From a checkpoint of a small mixture-of-experts model trained on Wikipedia.
Training: a variant of Muon for the experts, 349M tokens.
Below are experts of layer 5 (counted from 0) of a mixture-of-experts language model. Rows are named router (the router's row for the expert), gate (a neuron's input weights, with its number), up (a neuron's input weights, with its number) and show model dimensions 0-191. Each number is 128 + 32 x the weight over its row's rms, rounded and kept within 0 to 255.
After each expert's rows: "comes after" lists some tokens at least twice as common just before its tokens as in all text. This comes from a sample of Wikipedia text that the model never trained on. Tokens count by the router's weight.

# expert 8
router [145  84 143  61 118 157 140 138 174  71 123 113  95 131 155 125 176 123  89 169 106 148  92 100 124 201 136 100  49 112  82  84 171 112  50 153 147 109 121 127 124 125  78 124 107 111 172 106 133 126 115  89 176 137 115 123 116  93 147 185 166 133 123 107 148  61 122 160  71 165 130 107  91 101 181  94 144 122 159 133 114 162 222 127 138 137 123 118 132  73  96 101 126 189 106  86 136 100 145 103 166 116 140  86 130 130 132 148 129  90 166  80 166 136 155 117 111 145 106 101 147  87 109 154 144 137 182 140 176 130 109 189  94 133 112 133  85 138 123  65 172  68 176 135 151 143 122 141  75 130 108 125 133 161 117 140  76 139 161 117 105 112 141 106 163 173  60 138 132 185  96 108 120 164 177 147  60 151  98  89 160 129 101 140 139  61  92 147 169 132 148 158]
gate3 [119 218 141 127 148 163  46  60  92 165  93  85 128 152 115 108 132 171  90 129 154 121 116  97 113 128 194 135 178 161 109 118 136 128 127 154  93 205 103  86 118 142 151 132 165 124  72  72 123  74 126 101 114 126 157  63 116 128 161  83 214 151 188 155 116 109  89 145 156 144 172 152 128 119 144 147 124  72  96 138 134 102 124 116 138  78 101 112  89 189 153 186 164 146  79  57 127 134 124 120 129 191  82 157 109 182 109  85 129 160 150 125 125 145 144  66 141 110 105 162 156 113 118 143 145 123 208 132 110 135 133  51 141  89 129  61 127 104 129 119 129 103  82  86 157 124 120  65  94 162  81  99 148 138 144 117 124 110 136 127 115 132 130  96  74 139 117 142 121 149 163 123 142 136 110 123  85 164 153 103  83  99 144 123 112 133 186 144  92 134 125 126]
up3 [112  77 122 137 144 153 170 143 141  87 101 136 144  99 188 139 177 143  96 138 145 127 104 138 162 133 125 131 144 145 138 133 129 132  86 149 176 137 163 172 126  71 106  79 151  98 117 186 101 165 160 162  99 132 110 170 136 126 123 155 107 150 117  77 148 100 136  57  69 134 114 123 130 125 130 102  87 147 130  89  95 126  77 143 113 206 178 176 189 133 178 127 166 130 144 183 105  95 152 163 112 116 182 149 130 153 107 130 124 156 116 140  92 116 104 121 128 139 130 108 108 139 114 118  36  90 115  92 148 147 164 132 123  85 134 176 100 177 178  80 173 123 175 116  78 143  99 143 192  94 127 127  70 174 168 136 127 155  91 155 152 143 121 150 218 179 133 159 184 147  68 137 136 103 104 164 184 177 133  81 152 181  56 100 134 171 109 134 158 152 156 131]
comes after: " ", "\n", ".\n\n", " |\n", ")\n", "\n\n"

# expert 13
router [113 125 128 145 119 185  88  85 156 157 125 115 104 136 125 189 102 147 137 219 161  86 175 123 121 116  89 105 109 114 199 119 145 144 149 182 141 161 112 102  98 138 153 114 132 121 166 207  93 138 167 163 129 118  95 173  66 100 127 114 127 146 152 151 141  64  80 134 147  56  90 152 159 100 119 132  88 115 125 164 140 115 130 123 108  89  70 126 103  84  65 138 177 157 145 109  83 171 174 131 116 133 107 143 111  83  90 104 157  89 155 105 103  79  91 119  80 133 112 139 150  73 112 188  90 137 130 134 105 166 112 158 100 101 135 147 138  93 154 161  83 162 117  99  86 114 145 177 166  62 102 174  73 151 160 117 156 113 141  70 179 144  93 118  59  61 115  81 142 104 148 119 129 132 115 149 136 136 189 126 141  87 147 154 121 121 146 101 143 159 189 123]
gate2 [105 128 116 114 102 151 111 127 106 127 102 122 197  77 155 176 176 147  95  87 108 184 163 137 142 133 124 171  61 161 192 122 133 123  59 144 103  98  82 134 186 135 139  26  82 122 100 153 134  90 126  99 111 137 105 129 161  70  88 162 119 163 111 130 112 109  90 120 108  94 101  98 132 133 165  64 121  68  96  96 171 132 184 106 149 106 126 128 131 127 169  95  86 178 129 148 190 111 121 142 145 143 148 134  78  46 111 127 155  74  92  92 130 120 136 136 113 106 122 114 103  76 125 182  95 147 149 100 114  73 108  96 105 192 120  83 135 155 129 121 159 127 147 112 120 120 149 142  71 112 146 145 154  86  41 130 172 169  83 120 122 153  85  88 132 131 136 124  68 111 157 171 110  87 126 121 106 181 145 124 119 121  91 100 127 185 144 167 100 169 133 145]
up2 [ 68  67  82 136 117  95 100 115 137 118 188  66  94 153 143 130 130 135 130 190 129  78 122 118  91 157 170  77 149 135  98 168  79 162 164 177 135 118 172 139 130 197  83 118 153 169 126 106  62 145 130 141 153  95 175 117 149 128  91 149 151 152 114 130 138 158 164  99  93  96 173 192 146 126  74 148 132 149  55  87 143  93  92 154 188 153 131 181 151 133 130 114 115 109 116 123 163 177 149 156 201 145 144 156 135 134 116 100 179 171 132 109 164 162 121 155 152 138 173 110 158 184 130 132 126 135 177 146 107 130 203 133 121 104 117  65 107 105  90 112 127  45 100 162 182 105 142 118 164 122  98 116 139 158 153 140  91 114 111  61 168  95 131 170 120  97 193 101  91 116 163 103 114 127 129  98 145 131 113 151  95 127 119 142 107  96  94  90 175  91 165 128]
comes after: " B", " C", " G", " O", " R", " L"

# expert 2
router [165 119 141 109 174 116 172 134 157 162  89 152 156 125  76 118  96 148  94 115 176 142  69 144 128 174 161 105 149 107 163 152 163 124 127 169 187 132 126 110 143 112 188 151 151  80 161 154 129  93 143 139  72 145  92 112 105 101 187 170 146 132 146 163  63  85 110 146 146 125 154 158 105 147  61 144 109 136  75 127 136 125 119  97  89 156 107  87 147 139 125 118 164 103 159 135 180 124 107 113 117 194 131 127 189 105 127  91 125  99  95 181 116  99 154 130 139 172 163  59 111 193  91 127 130 109  89 164 115 152 181 122  55 119 125 109 132 118  91 171 154 140 143 135 148 205 183 132 126 114 163 130  94 145 137  86  94 115 126  95  77 103 177 189  93  89  94 132 117 157 102 166 104 173 160 221 155 116 104 130 150 120 144 101  82 184 129 142 174  89 164 139]
gate1 [136 158 135 131  83  74 126 128 106 199 123  76 115 121  68 147 141 120 137 107 131 163 146 128  91 115 132 143 182 123 112 170 145 117 144 119 113  89 120 126 101  55 167 161  90 125 159 106 140 130 144 111 157 125  89 170 152  68 192 170 115 132 118 118 142 189 104 114  97  96 112  54 134 163 139 135 180 119 129 127 127  70 205 152 117  85 108 150 131 145 110 156 161  51 100 143 159 179 126 112 128  92 140 110  81 145 118 168  72 195  93  92 134 154  82 109 127 127 138 153  57 116  80 164 155 136 172  96 131 148 117 168 122 116  98 112 154 149 144 127 138 131 127 134 166 129 120 156 105 176  70 144 142  93 113 149 171  75 116 129  91  86  64 164 126  51 144 114 128 198 131  58 124 125 117  87  54 100 125  89 122 133 169  77  97  88 139 106 165 109 145 140]
up1 [109 114  70  94 102 127 156 128 115  92 130 133 134 113  44 125 164 137 138 115 152 155  77 129 125 139 128 184 110  49 134 104 104  90 101 105 171 136 164  98 107  78 191 152  94 160 140  89 165 117 142 156 121  40  95 153 144 130 179 166 111 153 161 169 132 136 136 118  53 104 170 150  84  90 162 101 133 131 158 113 126  86 197 136 130 158 112  73 127 145 119 109  91 116 193 143  75 104 104  92 138 181 120 137 140 138 133 165 123 167 137 125 151 117 114 101 121  99 154  97  54 137  94  96 174  69 163 160 158 113 111 137 130 119  83 143 134 131 131  82  87 147 136 157 231 104 110  77 116 172 136 148  71 109 139 150 138 118 121 131 137 118 151 143 135 157  75  95 153 122 130 119 201 153  86  92  80 130 129  89 172  96  74 110  74 139 140 127 136  82 167 114]
comes after: "0", "1", "2", "3", "4", "6"

# expert 11
router [155 103 129 162 175 139  73  74 106 130 134 155 149  79  87 180 142  83  88 123 103 132 192 128  86 114 141 175 139 150 105  85 146  44  67 124 165 157 115 117 129  48 123 132 111 113 151 130 152 125 121 114 142  70 128 100  77 119 135 136 116 134 206 158 130 111  90 135 123 133 135 133 122 186  77 152  67  95 175 149 134 122 104 150 129 126 156 151 140 161  90 141 134  81 175 109 104 165 113 148 136 140 140 101  75 132 126 126  67 176 109  92 209 113 143  56 157 101 165 112 168 141 138 152 142 155 108 138 139 124 115  65 126 136 156 141 141 156 145 112  65 178 120 180 165 166 103 167 145  90 188 154 135 116 150 143 135 171 126 122 134 137  78  79 160 188 167 146 156  91 131 144 129 139 140 158 154 111 167 165  64 177 115 177 151 108 196 149 139 161 150 124]
gate2 [133 126  91 107 102 126 108 117 140 121 114 151 211 138  85 118 177 179 140  99 130 190 130 135 100 118  97 157  66 140 183 124 128  84  37 157 118 129 110 135 148  93 196  58  94 134 113 113 181 122 112 117 139 161 145 128 177 118 147 181  87 144 148 101 176 127  95 139 134 123 107 123 106 132 169  59  90  75 145 135 175 125 174  97 143 116 129 126 124 134 200 141 122 130 119 129 107 100 107 125 114 141 117 109 124  68 103 140 109  72 148 169 129  83 209 190  77  95 160 134  91  64 110 178 129 125 102 141  78 152  90 134  84  85 136 106 134 141 141 100 105 110 185 137 117 128 159 113  79 127 164 103 142  91  55 117 144 142  79 144 104 135 129 142 180 109 128 118  93 124 109 129  96 107 130  91 126 128 159 135 146 132  54  82 169 189 132 157 139 205 103 155]
up2 [ 63 123 140 147  75  61 129 135 126 161 170  83  93 140 135 123  96 129 117 159 130 102 134 130 120 126 129 102 154 144  79 165  89 143 161 241 135  86 132 152 134 148 138 137 141 108 152 125  88 122 116 184 121  90 159 156 149 152  96 168 194 216  85  84 109 120 122  93 126 147 121 145  91 131  94 115 138 138  67 104 141 108   8 147 160 186 108 141 154  86 124 114 117 120  85 106 139 156 166 152 164 126 146 172 124 118 106 109 170 135 170  99 112 136  97 136 147 131 173 109 130 221 108 158 130 142 180 109 104 155 161 186  94 146 124 137 110 116  93 142 132 123  88 144 134  85 156 101 127  85  85 178 206 157 136 109 118 111 137 123 173  94 123 209 122  86 188 124 125 155 159 115 117 126 184  82 111 112 121 133 113 146 128 149 140 133 100 138 148  77 142  87]
comes after: " the", " a", " and", " to", " was", " an"

# expert 12
router [123 187 128 108 115 141 139 141  80 121 106 143 115 120 143 136  64 154  71 139 126 176 151 152 126  71 136  81 157 130 103  77  89  93 152 125 149 101 119 155 167 163 138 141  79  76  84 122 154 123 142 187 102  98 131 124  94 136  26 167 124 111 107  95  94 161 108  96 107 143 125 159 167 124  88 133 192 113  56 144 106 130 129 116 160 164 136 114  15 163 173 175 159  73 148 169 106 106 159 164 129 145  72 137 104 152 135 145 140 166 102 133 128 124 115 145 155 135 115 115  91  97 102  92 153 128 139 120 142 146 167 134 185 125 118 151 127 124 178 140 163 122 106 128 119  98 140 160  95 153 107  96 126  90 131 109 129  86  95 193  68 158 116 113  30  90  88 115 141  62 112 138 147 133 121 142 154  72 105 137 121 100 116  94  50  87 136  65  89 131 134 116]
gate0 [128 111 117 124 152 144 128 151 116 121 167  72 125 164 147 126 102 104 130 120 100 118 148  81 151 171  89  76 132  57 126 143 158  81 155 216 128 123 138 153 145 135 133  85 125 128  29 152 142 125 130 137 135 104 158 134 119  50 219 129  79  96 130 106 151 123 103 159  80 113 125 142 166 159  96 113 145 135 136 154 160 105  70 176 125 128 130 125  97 146 125 128  72 102 135 106 135 110 141  98 135 133 197  86  70 200  91  24 125 128 160  91  93 171 162 130 193 108 101 103 108 122 133 109  89  97  92 130  98 129 123  89 100 112 121  88 112  83  68 118  67  79 142 148 120 146 137  28 112 123 103 128  94 164 133 139  72 115 169 134 130 125 130 162 155  64 135  76 127 158  87 131 131 174 131 164 126 130 137 133 125 116 115 103 159 108 162 137 167 134  97 109]
up0 [127 135  58 106 125 104  59 190  64  91 125  77 137 129 100 133 129 112 129 152 148 117 101  87 114 115 166 149 136  83  79 127 134  90 124 125 114 153 199 156 107  96 137  76 182 160 119 142 145 127 140 166 133  40 180 130 129  90 167 142 129 103  80 133 141 139 156 125 104 108 125 146 154 130  92 112 105 132  82  98  99 141 129 132 107 159  97 111 127  65 112  78 201 124 128 113  82 119  96  98 125 157 128 136  97 153 126 140 123  81 138 155  71 154 168 151 165 154 134 167 113  75 132 157 117  52 146 135 150 127 117  42 173  64 152 119 121 141  51 123 121 131 111 168 129 148 151 131 136 154  89 154  94 160 111 167  49  82 172 184 146  88 146 128 119 129 115 110 111 159  33  84 139 148 149 104 130  60 142 125 106 126 183 118 112 120 124 139 137 171 167 107]
comes after: " |", " the", "-", ",", " of", ":"

# expert 15
router [ 79  97 109 107 149 122 168  98 122 116 117 145 103 137 154  85 127 114 127 161 113 135 133  65 105 138 120  74 160 204 129 102 139  93 128 143 143  55 176 145 107  75 137 154 134 180 137 156 187 132 116  62 124 183 135 145 140  99 141 143 141 122 147 124 179  87 157 165 166 102 149 114 146  84 109  82 136 104 100 138 107 133 126 148 120 128 165  99  93 127 133 105 121 114 126 127 133 109 149 128 119 132 127  71  64 162 176 102  23 100 127 104 113 123 132 110  74 186 162 111  81 127 163 124 101 116 132 146 209 147 164  78 176 155 104 104  91 178 122 134 146 123 122  72 115 133 160 109 115 154  96  95 128 171  33  96 102 111 145 115 143  99 149  74 158  91 141 173 122  92 100  85 108  73 144  99 116 113 112  93 207  78 121  97 182 131  76 152 141 119 132 193]
gate1 [135 178 159 125 128 137 150 144 102 157  78  80 128 175 172 121 127 110  72 107 127 139 121 120  85 124 126 123 185 148 143 150 143 142 170 120 146 114  90 128 142 149 116 149 166 154 123 145 118  54 114 142 125 117 133 127 127  87 110 126  90 120 125 183 121 161  72 163 138 127 138 102 101 175 108  92 200 129 136 128 169  13 161 188 153 135 145 123 118 127 109 212 108 120 143  76 219 121 117 111 162 177 128 136 119  63 137 165 123 148 116 101 112  92  80 104 104 112  77 136 110  76 104 152 122 107 173 141  75 142 100 159  86  86 147 107 145 127 136 169 116 111 102 103 104 154  81 174  85  89 105 119 123 124  99 122 139 145 200  83 141 116  97 153 156  49 134 141 148 132 136  95 110 165 136  66 121  96 119  87  90 158 150  80 156  95  46 149 186 156 137 143]
up1 [104 116 165 115 116  96 105 121  86 142  44 147  91 173 182 147 171 147 116 123 216 127  50 106 158 134 156 185 109  90 131  60 141 131 124 118 106 139 122 136  93 143 137 137 105 172 110 138 131 162 206 177 102  90 120 140 169 110  91 159 114 169 138 161 121 115 115 138 143  94 173 137 176  99 133  97  94 174 156 137 139  96 193 139 151  95  94  43 140 118  99 134 155 127 140 150  49  98 127 163  94 127 100 173 191 149 164 152 135 131 136 145 139 135 150 171 131 163 111  84  81 136 119 180  95  85 144 147 150 128 113 100 165  91 105 137  93 115  89 144 141 158 140 128 154  71 110 114 131 156 162 122 103 111 173 150 176 155  98 130 115 163 160 123 133 148  86 136 153 147 105 178 183 205 101 127  88 179 119  99 159  54 100 128 121 171 168 136 133 128 165 101]
comes after: " |", " the", " United", ",", ":", "-"

# expert 29
router [164 135  79 108 166 107 107 112 165 107 122 123  87 163 119  82 153 152 161 102 103 123 101 148 164 119 122 145  96 160  80 116 105 138 105  78 133  83  91 128  71 107  89 152 100 117 119 109 141 106 211 118 145 135 119  90 180 162 163 174 146 171 149 173 133 126 136  94 109  53 136  87 139 106 165 130 123 151 104  82  67 119 112  80 110 159 178 133 151 148 141 146  73 194 109  95 137  80 169  88 133 145 149 108 159 157 117  72 132  97 150 151  67 132 157  91  76 123 161  69  96 138 208 136 178 118 136  71 110 138 169 178 166 191 198 149 161 132 106 103 143 114 143  49  91 174 125  74 104 134 108 106 111 119 167 120 173 117 156 159 107 142 166 106 118 128 148 127  72 125 113 115 138 141 115  73 155 129  83 141 149 133 164 149 113  77  86 128 148 120  98 168]
gate4 [104 126 147  96 140  93 127 138 126 109 133 120  98 130 138 106 148 136  63  96 168  98 126 154 132 131 142 140 143  86 152 155 123 117  85 163 130 126  59 122 107 127 142  55 138 115  76 149  58 129 174  64  76 171 138 156 101 131 109 110 152 123 207 136 166 196 134 181 131  97 119 122 144 139 189 125 137  27 171 153 160  93 137  83 115 129 147 132 146 128 193  82 132 140  65 181 127 167  71 142 132 205 153 143 111  81 139 135 168 123 168  85 101 159 139 126 131  97 121 184 155 153 130 186 113 112 117  75 134 121 116 162 125 117 129 107 129 110 104 151 101 147  89 142 122 133 192 114 118 147 130 131 126 137 154  95 112  57 150  76 148 125 134 182 143 130  96 179 153 101  65  82  47 137 128 125  54 105 102 139 166 127 138  94 141 100 148 120  82 134 173 131]
up4 [163 132 133 153 112 126 137 142  79 139 120 137 102 115 182 139  91 106  78 167 115 126 109 191 120 131 144 129 118 110 122 149 167 138 106 109 128 115 153 169 112  89 121 120 151 153 146 113 126 146 169 132 129 187 144 134 147 102 129 162 185 136 194 128  95 131 169 154 127 142  92 106  97 135 110  97  61 116 180 138 162 147 182  90 137 102  87 103 108 110 121  57  75 174 172 115  63 125 220 121 131 151  53 224 117 164  64  97 117 165 129  30 147 151 131  75 116 150 129  87 136 134 105 166 121 102 151  78 139 111 101 154 174 129 144 107 100 133 128 138  81 151 100 146  92 145  91 131  41 147 110 140  85 103 127 109 129 155 120 250 189 128 131 128 114 141 108 102 126 159 151 118 117 103 112 102 140 146 110 121 127 129 124 130 162 181 101 128 145  96 164  88]
comes after: " ", "201", ".", "200", "–", "202"

# expert 25
router [141  96  98 156 113  92 136 103 132 123 105 127 103 141 176  89 141 140  79  95 120  76 165  65 144 122 105  77 137 178 112  90 124 103 151 135 121  71 159 134 147  84 142 120 104 150 129  71 196 150  89  98 101 134  94 129 134  92 207 107 101 190  81  85 148 109 142 169  79 114 162 116 120 109 117  59 152 119 140  97 130 179 134 125 140 147 145 108 169 134 106  79 108 155 120 126 140  85 190 137 151  98 129 106 120 130 125 114  85 118 146 135 106 135 142  82 109 151 137 133 148 121 174 142 124 122 150 171 149 193 176 134 130 168  96 150  46 152 121  88 186  93 117 117 113 126 131  97 134 166 114  88  99 157  23 114 128  95 158 117 151 134 164  99 132 155 135 150  83 115  56 143  91 110 134 151 126 164  82 125 157  85 132  81 163 111 149 117 135  81 130 253]
gate2 [149 104  46  71 137 161  95 163 153 134 106 140 165  80 131 131 163 142 191  87 109 173 116 131 125 153  25 159 101 160 164 171 189 108  84  59 141  73 108 145 128  97 139  78  50 152 154 137 118 105 102 150 155 134  95 150 130 130 132 129 137 102 129 127 126 160  88 106  66 148 146 124 129 113 149  96 101  54 128 163 161 101 153  87 141  95 133 110 136  82 142  95 134 143 117 122 125 183  92  55 109 124 171 130  68  63 128 143 119  87 144 126 146 100 110 147  89 139 192 115 134  93 127 109 132 133 131 114  87 138 120 130  25 143 115  41 120 141  95 142 186  96 109 130 123 120 118 132 107 124 157 123 177  96  57 109 186 131 119  79 134 113 114 121 145 130 139 137  90 107 154 122  66 126 118 157 126 134 174 106 126 138  82 114 135 178 126 165 108 137 111 161]
up2 [ 70  85 120 176 145 107 143 123 127 172 199  63  87 179 128 117 129 148 125 149 152 128 121 110 128  70 183 106 108 170  83 137  73 151 142 195 111 110 170 113 132 129  84  84 172 166 100  64 128  91 154 112 107 146 168 124 123 146  60 114 117 163  97 114 131 114 103  55 152 161 153 149 107  71 108 118 142 158  51 104 109 128 106 161 129  97 140 115 136 169 124 121  99  90  72  86 105 125 143 182 149 156 197 118 134 128  96 103 125 137 125  87 143 128 156 141 166 150 102 130  94 183 115 168  99 168 201 129 153 125 134 135  76 147 110 181 132 120 145 131 123  84  60 162 149 108 136 125 128 113  52 166 157 150 108 141  64 109 124 128 160 125  50 220 137 117 154  88 128 109 174 123 130 127 128 100 131 140 127 160 130 116 138 106 142  95 100 126 150  83 176 152]
comes after: " ", " the", " United", "^{", "200", "197"

# expert 4
router [134 109  77 145 116 124 136  85 116 121 123 154  96 145 152 109 119 155  47 107 145  87 157  59 142 131 114  72  96 207  91  65 107 112 136 168  89 108 157 172  91  76 138 121 138 144 125  95 175 123 127 122 174 166 155  87 126  97 202 117 109 187 111  88 144 123 148 175 131 109 119 122 160 111 130  58 156 113 156 117 148 180 159 116 139 147 183 109 148 135 119 120 130 152  84 122 117  71 175  95 142  89 112  86 113 148 157 102 113 111 152 125 108 152 112 130 107 148  98 141 151 156 164 136 160 124 142  93 174 167 176 130 122 141  99 157  73 160 137 107 188  55 108 117 150 147 109 149 146 153 120 101  99 149  35 132 116 111 189 105 114 107 164  85 181 147 158 116  89 164  81 129  85 155 113 142 137 160 114  74 145  75 156 114 151 152 112 121 122  72 153 226]
gate3 [112 192  84 118  98 136  83 100 125 147 120 163 139 136 111 113 127 140 102 199 152 166  96 113 103 113 132 127 143 102 107 191 156 102 128 126 118 176  82 152 157 147 120  96 147  79  80 118 152  81 159 166 172 113 154  90 128  51 201 110 224 108 171  85 150 114  75 100 171 131 158 146 130 129  94 134 156 108 144  87 133  94 200 141 130 154 134 116 132 144 114 176 190 152  90 107 117 137 106 152 110 131 115 174 129 123 137 125 151 145 100 112 127  95 161  99 187  97 115 137 151 144 127 126 113 119  94  50 149 159 167 126 133  67 127 134  93 139 130 128 128  64 138 101  97 151  41 133 118 129 140  77 197 171 145 149 141 128  74  70  97 127 130 138 101 195 139 157 167 191 146 101 102 131 101 129 100 141 137  97  96 143 134 133  71 216 113 135 102 152 120 103]
up3 [112  78 123 121 141 173 125  98 131 119 128 137 139 114 156 118 183 159  92 153 154 108 142 147 152 149 128 113 167 170 133 101 105 149  66 142 111 118 125 133 130 111 101  96 126 107 117 137  85 100 187 173 141 129 181  95 133 129 132 129 138 123 137  97 152  99 120  96 110 168 121 117 106 112 112 122 132 199 117  93 158 184  73 128 131  90 176 185 126 105 172 133 136  80 132 117 158  73 120 103 126 136 163 165 155 139 134 178 160 166 138  87  49 143 141  50 129 113 117 129 120 145 170 139  84 151  82 139 130 133 141  86 159 126  99 159 130 200 133 108 123 105 119 140 147  84 138 129 190  84 160 107  96 157 180 142  60 125  97 110  60  76  35 140 174 130 118 164 162 108  80 174 167  75 115 160  67 131 127 119 132 149 136  73 135  94  89 114 119 132 150 253]
comes after: " ", " W", " t", " for", "%", " T"

# expert 31
router [143 157  91 148 122 186  76  89 131  86 138 130 129 124 161 182 124  71 167 148  93 153 100 122 112 135 133 106  84 152  91 167 143 153 145 109 120 110 110 161 116  91 110 153 112 101  74 178 122 147  68  75  86 165 130 120 115 136 137 113  76 101 161 116  96 140 110  99 137  86 130 144 103 104 185 144 136  96 144 129 132 157  77 158 173 123  83 138 152 175 189  88 147 100 135 121  88 123  94 155 131 160 152 148  91  66 122 163 119  87 129 126 144 214   6 221 126  64 134 124 153  63 124 140 131 151 111  87 127  85 151 183 135  91 140 108 177 109  89 124 119 119 115 174 160 200  89 142  93 151 147 140 186 140 185 112 174 153 126  99 131 134 155 164  95 137  98 147 100 144 134 133 112 144 133 131 201 161  87 108 126 127 114 153 157  94 139 107 122 129 115 106]
gate3 [123 172 103 126 118 135  89 105 127 114 178 132 122 157 127 130 107 151 142 110 110 183  75  69  79 135 179 165 184 140 104 131 150  72 110 156  77 197  96 129  92 107 137 148 113 142  71 119 132  94 124 160 114 112 101  75  97 112 140  77 209 101 134 120 168 131  73 100 152 147 164 159 103 134 111  88 128  83 125 137 172 142 117  79  77 148 146  66 137 141 149 160 125 147 128 129 131  96  65 123 122 211 138 153 126 180 134 198 157 122 135 121 138 130 169  70 175 135  92  95 101 119 156 139  61 125 119  81 107 130 146 141 175 112 169  96 113 132 118 104 115  92 136 119  94 147  73 157 114 157 100 105 165 196 142 136  98 143  81 149 174 152 121 177 106 173  72 151 135 137  76  55 131 113  62 126 135 194 129 117  74 116 136 139 121 128 149 147 104 115 181 100]
up3 [110  79 103 154 102 174 137 114 116  94  94  72 128 110 150  52 132 142 134 118 164 124 107 157 163 136 114 149 128 130 192 161  55  97  45 163 140 124 160 109 132 119 131 100 174 105 148 176 124 123 142  97 167  91 141 121 142  77 163  77 125 171 169 121 158  79  77  64  29 150 125  74 155 136  92  94  89 193 109 130 118 173 117 136 157 161 199 199 147 127 118 167 144 136 115 147 100 102 133 144  99 137 162 145 131 143  91 141 155 153 174 154  44 141 107 110 152 133 160 101 148 139 172 118  97 119  92 157 150 160 128  98 168 104 112 124 131 178 164 140 174 183 120 165 143 125 113 109 128  83 125 113  87 136 127 145  56 141 130 153 155 127 122 159 208 162 119 125 147 107 162 150 137 132 112 130 107 166 133 139 126 173 122  46 122 100 104  97 165 113 133 160]
comes after: " M", " m", " P", " p", " V", " N"

# expert 14
router [134 134 129  67 160  91 100 156 113 118  94 121 117 129 113  92 143 107 137 137 164 120  60 169 116  58 152 117 124  69 128 102  85  66 177  80 130  85 143 136 169 160  76 146 123 133 101 142 129 113 114  85 124 133 103 120 147  86  99 160 110 160  97 109 126 139 132 117  94  69 176 199 111  87 156 103  60  88 181  92  86  70 126  95 101 130  72 118 136 100 145 141 159  67  90 142 156 121  86 195 115 154 140 143 134 158  85 140 138 162 117 103 123 114 101 181  94 118 102 169 169 149 154  75 202 103 193 109 153 121  98  98 106 135 148 191 181 121 157  90 105 116 114 139 176 154 167 130 158 141 111 191 125 132 142 158  71 143 135  90 135 108 116 140 138  80  55 147 144 129 161  95 147 154  96 101  77 150 121 116 161 140 148 174 116  97 151  83 119 180 109 106]
gate3 [103 221 163 116 124 135 129 111 169 113 163 133 150 121 182 110  72 141 126 134 138 157  85  95  78 159 204 146 178 140 128 137 153  94 145 130 111 187  86 129 114 133 120 128 176 128 102  66 136  93 130 104  98 127 137  60 106 100  79 122 201 137 136 121 154  92 117 170 191  77 178 130 133 120  98 107 128  59 203 152 115 160 129  99 108 137  78 189  82 181 112 200 122 100  70 144 149 106 134 150 177 149 136  91 110 148 139 125 126 116 156 125 125  50 155 126 136 130 123 151 133 110 141 111 106  92 136 124  79  89 115 122 139  92 164 111 111 146 137 128 124  71  90 117 125 153 138 183 173 177 109 129 197 176 125 126 139 166  92 127 116 154 144 102 150 137 132 137 168 177 142  63 107 127 132 125 126 160 112  86  67 117 144 105  89 161 149 164  84 174 178 124]
up3 [118 108 114 136 121 125 143 156 128  64 120 106 179 121 149  73 197 151 107 130 125 105 112  91 120 125 140 131 162 176 154 165  81  74 102 199 145 150 162 124 115 109 113 131 132 101  85 161  97  95 224 115 156 134 183 141  98 119 141 119 124 154 150 114 154  91 124 113  63 120 100  58 126  67  65 131  99 118  80 115 177 126  86  95  98 158 166 169 192 119 156 104 108 123 149 154 124 118 137 151  90  54 113 109 137 158 102 188 129 172 165 127  37 113 114  80 119 139 181  96 130 113 161 131  63 129 104 136 140 117 130  62 173  92 114 174  76 174  87 161 135  98 138 121 144 132 127 158 128 128 182 133  98 168 139  88 101 182  57 144 154 121 122 123 158 131  96  88 127 143 114 106 118 153 118 162 123 142 129 125 157 122  94 121 113 116  59  73 150 125  88 136]
comes after: "1", "3", "2", "6", "5", "4"

# expert 17
router [158 156 109 152 112  82 208 182 160 157 120 136 145 198 126 115 114 104 160 114 105 130 135 122 112 145 130 183  95 128 175 133 206 141  93 133  97  69 168 154  85 121 102 149 127 124 157 163 150 117 128 136 198 105 159 111  75 117 123 133 160 103 145  97 124  75 148  95 106 105  81 186  75 144  57 126 157 155 136 130 120 169 150 116 172  88 114  79 154 152 176  56  45 169 167 163 115 114 143 110 136 164 131 161 114 149 160  51 132 130 141 140 123 137 161 123 140 143 126  98 123 121 130 110 149 140 121 126  92 178  91 175  82 101 140 142 100 150  82  93 111  75 120 148 122 131 150 114  67 127  84 101 132 187 114 209 164 180 142 142 187 152 117  63 102 130 154 152 178 142 127 125  88  90 120 121 117 126 120 131 115 155  64 168 145 111 140 151 117 186 161 124]
gate2 [111 163  38 126 119 130  65 156 135 154 106 101 144 129 104 111 137 159 138 100 156 130 114 122  83 131  64 165  90 153 170 199 173  52  12 129 118  82 132 145 144 130 108  55 127  50 149 169 175 116 138 119 175 136 110 128 145 135 113 155 120 176 150 118 142  82 105 155 128 137 140 139 113 108 155  36 170 136 110 128 167 142 166 100 150 144 143 115 104 145 163 128 144 151 151 136 124 156  76 116  94 162 196 126  64 116 153 142 127  88 135 118 106 133 156 141 113  78 138 130 107 129 176 140 112 120 162 128  92 145 135 185 141  83 145 106 127 149 114 162 178  78 174 120 112 127 163 135  66 171 135 116 171  96  83 122 174 145  66 127 120 129 136 131 148 135 219 107 121 118  81 129  81 108 125 134 176 106 122  90 133 124  83 129 171  81 115 163 119 137 148 129]
up2 [ 84  77 130 118 101  77 146  79 111 107 137  80 100 145 159 165 135 173 126 108 127 118  63 138  99 135 210 116 134  82 113 108  65 158 255 130 139  68 104 155 138 105  94 117 163 146  81  75 104 118 166 180 114 140 173  88 133 140 105 124 146 178 135 117 127  67 147 173 153 131 147 171 139 103 133 134  81 129  81 128 155 129 104 143 150 215 145 159 171 181 119 103 127 127 105  91 133 111 139 161 207 146 188 146 126  86 119 110 116 111 124 134 115 119  91 118 112 143 184 105 162 188 152 132 157 146 165  80 113 149 201 127 173 151 121 111 131  92 124 148 122 146  76 135 105  79  97 108 136 126  96 167 160 152  59 181 113 135 161  88 128 147  95 130 157 132 164 137 109 119 127 137 159 139 141 122 107 150  99 182 171  92 131 101 125 133  84 140 130 118 145 119]
comes after: " |\n", "\n", "-", ")\n", " the", "\n\n"